{"experts_per_token": 2, "d_expert": 48, "lr_router": 0.00164, "norm_place": "pre", "rope_fraction": 1.0, "dataset": "wikipedia_en"}
Below are experts of layer 14 (counted from 0) of a mixture-of-experts language model. Rows are named router (the router's row for the expert), down (a neuron's output weights, with its number) and show model dimensions 0-255. Each number is 128 + 32 x the weight over its row's rms, rounded and kept within 0 to 255. Numbers have three digits each.
Before each expert's rows: "comes before" lists some tokens at least twice as common just after its tokens as in all text. This comes from a sample of Wikipedia text that the model never trained on. Tokens count by the router's weight.

# expert 9
comes before: " to", " the", " in", " by", " as", " a"
router:118164127160150099186184191129104094115198149124202100153134158057109135087129097149161103131133134119134098155135146090190123087163116100142165155079133127128145103119146139160107178153121132149173120134167084121138086148177089074095155162106091095102099177149089126121125120117173142171114123155098110107121097215117109088155117149165158140160136108150103111116134092141105133151149141154170159095155032095081125132156098166119100162183154088121070163093210064143101135163160109137158127145143086089066145071149143152112112123085134109130127118160144137102124119166145150172097133182130097139135098126129112195104129088155112081143185115200189196171152111086103071094126103137144116047118176118190106142088136192101150127111114152143099090172100122179122147161105126
down0:144070158141129114110107100077153146109123098186171116140129099120117137077148114159124156098131159185145118111042148127102069079103162140086141120141151096100167103108078090082119195159113129100116162159086175144114121150133056083179184058172110174082119098129126143138087150120126144156164077136114138120152123177127124124039116139176142125084119142092118153141096117108197117143150097119178194138089193144129175077104119130133152089125148128139160162165191170170157125122107159169152063120077146158113123103139169142137100091143158089160100117125180049069149101120093129126131130131147165096152121143099138072088105096085187150192164091110115106148154100122097071078131086154139116097121168136122097078129138123072124140135194128163167110135150129076175142182118125

# expert 2
comes before: "6", "5", "1", "0", "2", "4"
router:125174133118149124167149113122127104184128127108122124181141108083167096083105133161156151074132157079136082121136110096163195166128076086093125149134139126078155086129146117132094158172120163158162063089164092124148140157179118123142137150111097122073157142123132130115066107152145174140110189194154167121124153094133191061190099105113148117160139084095079165133102136150138130147128128139138167067122148157106140190126098099067059154128151097102119200076169079109104112133125150115089118140136158083107138099143173132061161143114182112132053077090088119086118150144107170130114145153139144151084197071153136127076124120139138146082166109177126104094116117110182133111146131123081137092110201102149086165119137143133098125071092210171091124178130141104139094157098202
down0:135078123140095070127149144075113189125201086158155119072106118152213120174150078145130142117139106133153111112187094140128120175138187131116119130142144110137145105139111100157105096175122145129108168143078085108121070171131116136160051050091155096081152164220141126117186114109155129097108121087109123131147107095087051140117091114165157091101095115130132093161117207163029127161104123164128142170084155157139117128116151121140114091148195129123198166102102163166053144141159155193173115093139158101140145155091150124166135128120080113103082162131146188121106179140098093140115128101106114192132181121126127121132095065149154209148130131112144105085091134110153173102153134087117136112173165109113127142108134123122163113101167141133109147168093124091121140137069092

# expert 11
comes before: "1", "2", "3", "4", "5", "6"
router:115184091135121161109134160113127117110157140135079100131170166160159138105105135135171149157148123093146080151129167139188152128131112074113124170097102106106157145142149126144118160105148113124174087140141126090102072156192130089157130159138077025043178126125070105127106087097126160139137116100185136104120057184135190151185089142115157141128150129109151095143116112109106111122168062121132120117187081125189141142185185055120140124135167125111123159091120074110152114195135111132122112115111090155122193106095126106104108117134119101136108105095078142113079164168062170122143108127137181088075143106154100099097164176165147068111194151105149135090084138148140126071124114144086113152140157059152119162112068123140138170119153146149105054200121173140176084167121121
down0:180124184197088146133104183106054147146144091134158118143145162104146182086103108188150168083074129135100079151121130175166168113126098157134179130098158173071101142150148107088162155089175133116114134044150118152100074182078119157110145137072116138070135157140133150149129094118086126122088152165121146126106106173149062055111120168161104145090126118120076167181147172116157189124121147168178092147147096175130136149096086114097120135081130166140158099127118154080163090069120079137144101176125141137074166107096111150143104133067153132111100088156130090153089104135124159091102093105108129093134117178145151165150117100140115178143095183195146140189164150101061165135076108148126130075149186144158133162117130062128132100122117170163098139088142156130084113094148130

# expert 14
comes before: " ", "\n", " —", " \"", " A", " +"
router:132134113179147154165133171130106112118137234147111107171128178110136145104109164153094163097132134069105058128141148112136161131140102038135108096071114120055132120121120069079133166137105141115102095153155110156120143122165129135152160207152079084089139167178128116139109083175102171125154128161165141133174099128102225170148172126136168112133191161079132120131093135136206158105128133161140146137121126117141147155129138112088123146134147139085075140160197094093121067128127112116159097153090090102112150153138084166105112127104127074144077127072098200160150176184114142214116131115142141122149160106119112131134119120192139078095143110158190110105132117193139100082150126161125127163125114087139107157116091199087197106099152135115107147163066143154158086153114117
down0:110098162157203159097116151119085085172156120126143132071152098114149113161073120104141094151216197113114131086065157129118066102157107122129129121165158179109133092150128090097108160081143122101058175129122116128100173172091138173170098122157134155105089140123096109152142164083131113094109160141085097107122145151092119090142104093130133126116140172122104164122077175080140109173135076098154125136122142154117174149096175079171091164155111143110108086122128132142160080128160151107084164175184135132149146131103102057154143148130152142131144128098161105122145110193126108137149150127089145187160077121106087161066192128201151070152127190127144096032099101147142128112167122126074163115224139101099084097122100163112162114099117188163129138115146142187136078144108157

# expert 16
comes before: ":", "s", "ed", " of", " by", "ing"
router:073135141136179123148118122118111168144157176077106124148092139124125138064070092122163124154126181126118140104105119136139107133112118071080142084131090118085146117117211145138152146111134064128121114149158087085130144163160119082163156190131103116099160150137122136080082111101127152191141164127158087108111094190098128117156147153073156142137143131146107131111039192171155130184109155101122149094153021070103123106144131105132132084195160120115050168145118101138141080179142100144088149113126098071089126099159133133113098168128161118140104137087133149142126115133063147155104163181106117142127106102164145154141074155192121079128121202180203135130074153146150175122135139156047117108144126101144116136155106146088141124166138141122108136208106191170132074141143189
down0:163097123138152132135151070139179150188134147144153129135088116094124140128139103125156166073133139156119103153107086112148092112151203145141104158122167077117083159188128069101093098173160121161130117158133155078147112126176163081096105130126116115131105121074132131155097145140128117119149105115112107068135050076136153103053123137105097091103090134154092083133134120135099110157166109204140140087190066166074083046143131049144110120100142107102155102076161128145194064157137100115143150110161157192137062038141160124155080098069129113098150136136162096166156159128107122104160154095137138207186139146166103167124132164146153145124112123108118153186179111106114145129113162104150108156155127118092141159157121123055081176104145099149071082088161118101096164114146118

# expert 25
comes before: "0", "9", "8", "7", "5", "6"
router:107153133179158123143174126093090069079133137207108134141102185094186139122130118137139185138155168103181110126190198133103136132148107117050144102082105133097134118128140152108105121131092150153157116121136136151123031180202104092146150151147076104040091102134139136107079117131158125108168110158124169117106063111114192192145109128103169087187142109151078118111094167143104153103137103130155122143104111175126112150169134150132169135177168139122121168112154127092122079139134152131118146134143085085066160154137104153124121115142158130145141061093108109159115137128119148101115136123098184118117134100123097171128146165200123091166170127182224121143103139090106137150137092195096111138213113068183129175100108132093084130111167154078152065145131161141135129183107127
down1:166091106100063074169142169104131137110084161139091209110103127112089180176149114166135124169125147119077150132128129078134131169093144150153062102120118120107109111128097145105144156102089182090150142126138085088165138189173065180098109183151079120111109166131149112150116124124091113136161123135130154180129057109187155074152083110168147073111143099116125152174096157100164068156118093099186077129117118140090108151146119170146103120107177110161085094118142089203164108108136107119117126110122140137133086157129146151074122199122117148135136158130161101111104144103146121192124154116129157124043128112113167152115053132105124111177115148085089029117155122151122178184117144140107192131142171183131084109074121095111145161031105131142157156173141096087122143129132123

# expert 29
comes before: "s", "ing", "ed", "er", "ation", "al"
router:150125109160174126177186122081093071140172171144187131132127141108195181049098152114156140101096138122078132124145138076156123089179098086148162136158120147108086148139135082156085178163067162148118122077114117074101133161176084098161141157211153101106123183158085157125134088172155160114123165151140164139155048146139176131159120137028105182166133107132096145117087154142059121106141116123082151183157142076147101109145129135183160107135129168101060147112111121099130111155174149081140083102151156104110129088106101125124123140117160101174150130116139154137115119108127157146091076173091141167126164131110127131131155151136146087096170163182129168106091149182192110097121134124062184142159144103124073143089098131112084111132142158126085107174101146153154139196093151
down0:153136203164134110116119162157122176196105113153177136125162130218163106112125139143149144130152156102201039114097104154059131119145104139110039072185098158120128080172109098145123191083075067152108138097133097113124148147078069124121166171118171154089106134169145160173185145151125096074160158128121134073136102081147178147111127101098118110140059156071180153128096143135099116170164103146098131127077167055147128130161116173148154196147120180164096115163198100163108128146132155134103090131128108163076165148157137109155061161109074138127191123111101159071153103066119097156130125123107115157135100129133125105119145138108140167127155133124073119109170124102208120125130167157100125145139139124119150108098183096106062111147136117142117128124132116101136147090154118

# expert 20
comes before: ",", " |", "–", ")", ".", " ("
router:026200212159148155146139128109152087130150133103100094144149142093175162080126125173175102144112139140141100173198140128140103145114086106089140082111127172109106150125156136096099158099183143135179114083140110158105127115119150134172141136126118050107155149134109167091091064164154160165143156155105103047127124115096206150180177125142138141169102140120126125148115136168131140126147092118094147150111116131141101189156164150111106135127189144134127126119178081108138156101106173089133106148108130121099180072114102176144129035143135102125165123097098161105111098149124133154144141172098194108133191078140153202121153124123179122094172089183157168098146172112158095045155154163157123118124116084137064181144163164157143098148123196151146095138134173078129111133152094
down0:122079118116186136158132152108115088136118188147063127095131154146113106100070137132161092096132125159078150067138167112191144070059088097121056096141192175164076121125128099106107104113168111123139139175105167110152141153122115149110159139138166175098115106118175051186119101170149086138144126154123141124103089118125106137101153153128096156148093144094156128098138118163097091123104129099154125125189131107157177094116125104179121104208096131174051163090071130123056096126093145158164122167161094117146170106152188096093113096201170097123106109097160157096102118117154097126148105129154112089161146092147131143151155079127113152124136134106178107132137220134100143096183122042183145097099143133110111095125152173098135153133167120149125157093137105211075079140168146

# expert 7
comes before: " |", ".", "3", "4", "1", "5"
router:090143103183158150174191147046134144142138174094098151137121148121175132053091117182145132162160138105155129129127118105139123103133086126132201107127093141122134102177124141133110199105140121093115092048148071122073100149113136074167136135092108090090108141134123130158119063168136151149116132161170142140109094133065188089141100152119153144134116144068102156133115104120131096117158039129144158118163121155089109163144125103072103163088198143102092123145103091106178089134206080093163120125141138060041108089174117095108144089120119108120161135132123139112127165181110122152078099111179176121123181131117143144082164165169130064114142178158187177124150158122153087110145075181131142096094140111102123112098090147127089107124108176151172102142109163172122097183088164
down1:138125137130167151115153113093164078128102103112117187094189161088116149115171121117125191133126108140120144162098074139140067137155123087122134156148147058123154205131103182100193168090124131178112074115160112047104150079078136084136078069157166113116106127117146116079169101079166162082112109161086120151121158146131140121089131129086104151111105162123119151103147151113164083171151207142120117131131140138124163093114099105089171111140129220118144052148133124089134120117132091122104161105112145162116133120141083113126081099142136153118180155190206147149168155079140166076127191095105103121175151107136130133154129068080118082147077119135165121093136094164100145154047092113108112204061170166149143119133080159144097138169087103148102173135131109107114164090149142

# expert 15
comes before: " a", "1", "2", " been", " not", " be"
router:107166105170210130165120163081089152113144118126141129151114160103138125102139149095192144124155152137133094147158122078059206136149115098070097125111194136169090156119171114110153181179137134133182151118098092124114124181160156082158199137151150077102118116145068134149074098126168176129124123184141143131147061168134159117232103163163160098154108159127094134130091105153167131113172101120134134124132101159094081088191130158092170155084150074118093159144119145129154100097139070132148111122081147090082153130091160167138122124138168122109065084129155153085115132114102177096043105139138168131145136102125104100083148137091092126167130176110188126129104089154111101075120160140091080082158158114138132119104136176054144123115165183118089087152111113148127141176080157
down0:118121142095189121150075146114138144135134123160153067100125144166105151255181132145134080111148142118123165158127189117142143191115111087115114103100150145128154174117071119138125151067128174098123136063145151106152089150098100091110143076133200137134108189139126169141104138134130115132135103171146106149151103163150120118104139124137129104127187174171169157177131148116124062134124135129131119112139123137099189161151140069110130152141096169123125105125138149152138145200133202133091131108170102106174131210135073087097188111144135150226083133134065081109091130179171122139123111144149078077159115101119128131155071070153116177186081158064149103100108119134111093135110098146130162115110094169103089128120096158157107142096132140090108149126118146155094108083053102

# expert 12
comes before: " |", ")", ";", "E", "A", "S"
router:107110155150116116156156141123078134129146138162164071178159171102162085076117136172182164078128191136151114103111141072169170179130108135079142136137128141113119157169183152114089180115164098175169150150122157162140139172090132096165150141101122116113129079132115097133077108128188184163178122188173097118077129155158180158191150152105125128112151134165121167122093159140140108158173126145147173182111031062112167126103111110152091166130149122129041150114148138090111118079105107111129063167123126109088176093124168158162129089108161084209150120061109161130151107173147121157068111130132142091120129140159076122103165138216137105126162131155160176118139157113122119138110162155143132091105101080148112153084094147102133124097153188146050096183131095123124136158096117
down0:132104128131124159118167125127116153129095101140118122177084153170094128082138131168146090126138190133215144164134141151139160155077136143133137120090110163153079080143172122170161104040147149168093135145118114139124154091117160087167134124163118089141130109082029162159113127101138129112152126074061108140099135174127090138173125118188119125154083154068083096119085124159198177064122133177119117170166100146080118098140127131148180095188141163140160075160104142111151094146173154147122147175103167126089125136124177095163151109082146089110126189123133130144166118098093076168124165152156093078149202111098137161099106128140139153111148194182141216138092072088118174069120151117141116169131096145143097125098117114113140186077159165192124118145149091116121154164173122

# expert 27
comes before: "\n", "-", "|", "==", "The", "==="
router:102144088175178105131103111164096145093133149184105151164146161057154101100138122121168144115105126115128101139148178102162160129137099052155188103113122179136169171082176137141101150129127084142133124114122059159113105200138145069110141175142083090064137103121116117131039113168118161071145121213147172119123045140145150132179129168142126176123140081145120122098099087149113076114162113159135117104090089087134117162131116146136116160161179088096119152120132134112154164110190113177148121108097100127094150101123162161140065045135179111172146129117106182118135144143129134106105125117138133093126127146124089184158108162147160115101115147173132090069146191178168106095219111164118126129128148101132127152129178099126056098086137173105069091182087164107126100164122151
down0:165156122095117126128171067124163044138133153175122154163113135090143128119092124095134083078092078200161074164087122173103211107165100150112124116111140156119123091133199135128126105089098181186079159106166127148091172065103143157136154099158120175139149174087166107122146148107111113077114103134215165140160088156088118102117166141134094142097105149097114129118146116091091083116080131101150212141124182122109112153128096098071099138185155121160068105181115100143131164121151125165153117168130182084172079126148147150118155159076120204149147128106118138151142071128101160120103155122156083094124095116112129155190111126082118181141131192111079144126156201122122114128116113113099123183111104146117130147202135084098100156109158146100142125150092146173175150173161100

# expert 31
comes before: " ", " and", " he", " the", " but", " which"
router:115151135177128136218166150113094064170113158145147066120112152114159158103098182126171192113120136129169091152162172094184191121148054128081176128133126115089155119085124149086150130132157147177139063126127124076153111166193152158173176129163126117095160116105115105151150143106131171112135114150132145106115101121087161107167102119158193113087159158123095112100109180124097044135137082092134176101138104113106165126098147111109121131130127144171076151115134088091134084172124178132179166156163107119113130078130126135173106146112115151090123054095077185072092133134124192222083127140073133109164177108119138118086127169165138099083136118165160143053152108139134108108169090187132109151187146141135146143131147173149160098105113126131122116187096150105131161111129193
down0:058145137185128114139110138103141104114085173130150084148119080132100151034108091052154091066145141149070104124120136118199136105146124136137091109134119116199166120150174022107117122131162106130102139166108163148139096083115124154120099145118181123059180160115169134108135084140152142136137103166107114162109072190114103112109064109137109076156083097106118147081123099144119160171121108118112147111157138085081131111083091087119054123107147157147125158165136031150149079127145130117099154176214133146118106123126105081138127051128162128120139151155100186141163121124127083151129099178093130162176088166155146093092157102158181159076173131137122166118122146146112103127132116128173115092149117101158183111105138141140134156092167142088131124130120130128181106058160056

# expert 1
comes before: "\n", " The", " He", " In", " It", " She"
router:097130141164202155141110177133105088144145210209232132143131149115162190087128115133138157128119096094119131138134123121174158108157065089112157114153154129089134158137131149113122127122130091194116105120082153130091095127175150126176100163149095109108142106154073087106119128064174117095176143133138135064107144156120126093164159108129126115173160181152089154101133153103146104133163086140115125143139130127074124106115131089147098124156219085058141155140153109111180091178147140145124102160148131055078141154107140170083080134100144076067093101161127169056144142144130182190132125151144131095095148122147075149125107160165150105066153077206122116103126157081154153089173170139123163098154118121179118178100105126110172098112159102108095067155115139144169100119088138
down0:139115148082112145117133074101141145155145070111112080059155139047128136176143139145103143096136121172097121098119106160143073111121127174142113123152140138156163137066146113109094106096155145070175127130155110131174116150103140145093153144154170093112090145092153195082104073182162156179086094105091116105192143141189127107099097120070153137122162137136154134171106109143153171123113151118148102112142138079161156172100088194149060157186181165074128133106072156107074120124099103096148111104116167138066148147084138160121126138186142163116187163111139152149104110163159198163138113127181123147152166113035129128077167147116203093062087154185172137119164143078149117135114102087175116145127097124133110128099136107088130085091149108128127168117117104117154185125204113

# expert 22
comes before: " the", " a", " his", " an", " its", " be"
router:124185166175116114109135161069089084122164117105159126139122153128186123124099093191156160112124141072185101108141113050111147180126138116066108112138095136120116112105147079161075128136107139119108106120122082122142134137202080123206195168099135053107162151156138153138110104117166202127123149215148137137088141166108182109168116114159107157154118110084102127121118113076113069118120099152120212116127106119139162169110138141102189160135185121113137195133161106076149098110147106187147070085126126089118158136089142194113151113100145065073159141115107124097133122143036122181147159137158141096127161097124094152128174134171143122132114120128142148100069144131144088072147127145108109060140120109147106131095096155118106053136176158074159109145122166139152121166081158
down0:123135075141141127152153083135088151146146135131125170123167176088091119163134135115125041094137092118085101168047111122084169162134128099201159127154106096097138127101113135105147046090121098121181153152098140160082155152144147167173166120172151055076169122174067178129129177142088105196112111101137149102111127133131102181131047093163104135153098148137122153154095112095172103094090096160181109130089108123148129152106098159091161108128168148093050094140157080134155115161172181165126139077116163122125132188112105132075151108123122124200108078180094125127123192138157105101183100112168102136091124072126103148153099110073087112115118122118118178161124068124139135111151157150155150128153105156132177108161045122124157154138114140142138075175074171154100151132124148

# expert 24
comes before: "s", " of", "ing", "\"", "'", "ed"
router:109152149153126107168121102150068074152149135153162094162133161148163193080091114166158116104165146133136105198174114137139134138153106120099164074106117170029122140073199149066081117139080125124171123135108114128136088133141102077185133144117110083131118181152090184126078120136107160172137152156120147106179126151179154173166095168106103145167108123150061119148058138169117124118114076129108119138159097085115155065176118139135159108139149137032128170079163131117106091117186153167133145139095097138093134140136129102134091102125125103105145084078093202070127126153064138134101115145103125060146187136105130139149115138140151060131179129203151122098148111144156143100178117118139109079123152128130053109111085122110126155096091142134085089128149121112177051160133127
down0:144125221106140099128182147131126140164081133115156164141184140075152085149176138123104121134107215153090083084127095148116161075099117069141178155186093164156088140171113159138108180129152161109127106077124143124167129135079172133121094160108107129183122160087209125111101152204185126111123098093109145083122112162121099136107124203199097162167161090181116137205091110121102146117179175090096168111103116157146080129094131158120106076121083157126163115073121143170127150125141155139108105132130094155173096110100106092163085136112124106198107128098100107071106115121117162141145128079131176143060142173123162199118143139140141139128152131156165117128147131137136165111143149127139127127105165161102105139100115172078106162155136164078070173130128128094190047100156125

# expert 8
comes before: "9", "8", "7", "6", "5", "4"
router:135160121143132150176170108110100095113157157129087119121143144117138105113104158136112123130189187120163113123170181122119166137134022093123119142118132143103092135154172139089134141100099166138119063147140084105141077129142112055109177169131127117045112072121095143160095123111126139180165222128146131086141084130067186092145120098109127204108120211093061147113084106166113100133160071111130080138128123105142103150187124171094129164159132119142091161117095160106136087140123123150176107124162091150092156123167126148110084119137156102152149135065161206095161185141107153145172054118124140196102170106128123124111100132155109108139162116151154134105124122078141125132182116141084056122157126085176115105109132110077113097097084162087133130176180115169172158179168141
down0:183142123112091125109136077115141078191117092134144159109132102123145160130141128110077036107072133146184116135127147107116113095098124135177124136100105180136131116170096098111103184099118102158162147145093156118130109115139117110174114077228116186137150129034173124107117174137082092131091129153123172156172111108091097116148084142120167142161130123153103092121068116113130159163098116183187140099090135134120100174100184124111157133070144097181093118102093144167078142216113135143135073102098189090177102106110127139094089108118071064129100084119096142148152123138086075156076099118113131116110126146153098071170128176131130160136115165100153026115128116040144094105162091090136101086126118116094130120078115130165127142078178155114129115108156106130144077167134120

# expert 17
comes before: "0", "1", "2", ";", "ing", "–"
router:105151144131196128166166143083099090122150115143138059143100107082146205053086111132142172135152171097104102143163145118122107119106046132115124101131106222113129147074143096126137152103131134137138111097150107120138121122152111114122177173172130102095103109104128160174082163116164169116158138165167154111082063093096120110127118142081074134121168126164118091116129191141112123115176103122108115073148122118165190127201104087132113147120151112134070132107169148105144119166166122105148106096155127117096143124138146113071179095120171134116138101119169156150099129153051158150124112153137195159142153110083115187101114142171154078100164178171116224152130120183100175120155121138185153091182138072147130143153064156079107078065112186123086115145103181131137085118119180
down0:144185075119113141096148191145074163212039179094122118082138117101140173165170108122142131142144139123118082104086148151100075113119187083161135085175086094189082113079176108188157127122141171112137224157106106139117115137117090165099107126160178046154173147104102166128159082116140078118095137131166149102097123108117118148129097114122191142175128146121168130148108141163160127164150161118138130072117072121136108147120097101100111098163181165165154093114119187104083150136157113106133175137219114112126158163143182104151156125106157143109126133133139175158114146088165079053123087091162178121119108098171092130116151107102119083148104160111136161162185177154120161135179123121128123169113119098135137127146116135079158090188083151097145117137159160166114103100138181

# expert 5
comes before: " of", ".", ",", " and", " in", " for"
router:113184148179128154168172094147087077173121159165102064122166155094155118085080171138158142145147142106192088088149114089134190120093126128135177143105126165077101134093138119127135125131149122161158105086143142153157130153133146115167129188152112000124096082151086161147089124130167181200114117170138099117088138111155142162141110147101111177124143152136112165119048141144162103172164111158097109156154074086099104120195145132113140113133180179082060115073142121079143093124136146141109109087158100137108137069126113143106129080106188086153150110103073139156124141139096187176096123160105148104088141098130127139168135156173110094135147175198142149104161127116130120086144088160118146095130072089154131092101078123137121085156147153115098113156126133134143131220066184
down0:168113106143105112086134125127106169158136105163160175155189109087152103119115150227166101072126171092065113167137113131125063077111197111142079101076115141087109143128129144111064156096122073081155144162101103092097084124160115153091131161118122140176146224114098199128082075077125087052103182090172124137152155115101139137119140106109074134115109111124108094187174138125078071088115152090151124163097169149133159130086055117122122153163116133098117159130112131136102090189147172163149101145147109074111184115120116125107118164125144128174136101125105146147122114130114046129111141057114118171146118101171131083078069046149109108106141136115124112112148144164102090141170156106151114099093180078116150120157088166125098119153106146125146179131134138132084109146098165

# expert 26
comes before: "s", "N", "ly", "ment", "tion", "ous"
router:086190143154122110124118108113113122127171085146114070114131126072170180085155142122129159091135156058152096130190128080138140116204096078114165169098110163092175156119182107163123144116124115122185148080119115127138085138148146131123105147124122142108159158162053057119078086153145153223103119150122102128157082143103121142154084159160110170105153129107072126160063157118138109099139133104176150108121055075124155110110157140129123096096149144141143119180108147097137133128174183130158119124129138093118176148144143186121096110070166110079136101130085192099071182135137174134117125146119132078101120103151157201069183152155154078096161093152124166122125141138121123120123070209098120179093136117154118168085068156125112093123196143134150106165118148122161049124090140
down0:176120174122139150080084104150097097137112052135165085103210115086149101116167166067169095147120196133099148114121100169126120179096128149132107161100152090133098092132126158154157122166079166121162103069097137078166115074162134127185104115112133115135178118112136134157140112138074144115096104107136148107106087128174131098136169165101174149147139107109160112127151137133091171125114132118121147129060165198095112133097146121093088127105158183077205059082157119157154114122141189108190127140097123153170122097066094140118135130037155064106135154140151139170088190105097189139127078158187127145175124161085130106074109114110158110142118129151123056103149114113103114123115192146111142096069158087076136085096094140115167121128172183126137189103112158152129123114157158

# expert 23
comes before: " |", "\n", " (", ")", " =", " –"
router:137149147178133130179125135120104072112113137179181160114173158076157150087137166134153103103132162129142064093164157065166189102082123111102103123191133131063085079162164093093092210085145151138141112052121102131095122137109188100154165169186111059073146157159129124138123137133173176190183137143112133074139136119084150115149130135150131138172152119070139154191117123146141096049147127132098151133125057125127081176141115105154153113138136146065088141159199101126133107067117152119150111141118116108110139130128122098117131119111166119182137149129111132125082121209122149154112129127079172108085163103103170158096193138132127103099160161170125105113150192105154134107197158146119077118141127113137125164101077115127150161166166196082123124154138192149115092089103151
down0:083173097123195086104108131186116137141137100120147166152202085174092132132112079133184080094107136102105129056070112139161131131117093178153127147082117111112135113087135132111140110140195133180163114094051106080092138108127133155149110148128065162169137102195105160155075128155107136083105125166126132127183120082076137157147109148158196151094128110144082171148097122130140092100101084123109158133170093124141136121147067178136181137101135143110116183133133147137125047109154091178135096109126072176114163104167133146170123125170097112089151152140171188138164095091149104126121132139090165072150149171113130104124148149134085167191120099157138040129150131178171118134090143091157141157109153181082149150206121196102085097089126116156145105122138129118100144149191157

# expert 21
comes before: " |", "0", "–", ";", "th", "5"
router:113182147159163151112136158126116093138112201140142165136112129087169168116167122149141135153081172107181125136089165114171147149122109111074164139150111142144137179107118101079122195142157100185162102119147150161130135126136140116139182157133071139120118141166091145120111085132172142198183170202134138100097125186100125139201172127136114158121162143125105123108102125080139124102185085102145151153118068124112118165145121129120146134121162099121040129101172103128134063150103102136131093095139140118054172094151181161115118112138192142139137089074131170119089154180096172213104164117076148150102172090147106156095143118163074091132104116211112148106140137155113086108138109179108131056114132094202112126067070091099108097136152199161108131159071147135118142182122139
down1:098102101098129114158180136133106138083184160141103125167093101096055116101050095139106174126183118143085144162165152134134165089115118101080160103088128115187156143115143095147099148176070110115124090086170111165143086080180138145109186160164090111193161174106118145183123167146115105114094116060114130154198071140145165091136138133112119075128163111120126094130129133144103073103122084155133182159119200106121167130118176141125075126157132163130163114131114156081169174183146129115153131111160132100127132097088108129165142133129164107180098073052129162131136098129130085103119102174144115115169180159160111151131103111150117139128122101132196110153077090062171041054113181157095135100112147121130140155155147159084131087065128106101101140081135124181106161085160152

# expert 13
comes before: " |", " ", ";", "---|---|---|---|", " /", " Total"
router:139132112193136199197153144058054153164149098140148101168102198165151148090143140175138116108158159080128122095097135106133122130143097112096134067129148148116101152161138155167069148150082128193125168065128120129141122140126160053198193122109069116117126116178115089107102099179117165123136147156132094146166101151121140100133162152112116107128132134121048184170083133110103125149171102131156195100118115149133126119149148115089176137153148126142104106125113109139116051101126092139112156141081087111112104091131129117104118093134153125173118129120105205132120142162107212138073143180148163114146136118140139132101116080166172057110173167148153106132149084106142135122168145175127060089182204079126110160124072147127082066113162175095171110121139163137163083090107145
down0:186103140148141196131116142173154129061069125152133156115137159123070112076126154124112176202131120152135101127180073139152130133134145113194133114139079164134040152173148112117170130138173120122100095124139115120124153146125125135140143179128180164079141111127148098099151129183145153166169101156180106156073069123124097131086101196082103110065119116045136143142100122161124134070141130063111097205115106144113134211127101139111062109169092106131127168138157148171125109131160113115180127103071129079129100133129111188064089116147133067151117108097123099134113091143111164113088145078132139119066133103122122187143154105136131152126103154086062139140131176120150187121064198126156170143147128082143174135143143118132093136058144175142139116158089119111060152120152126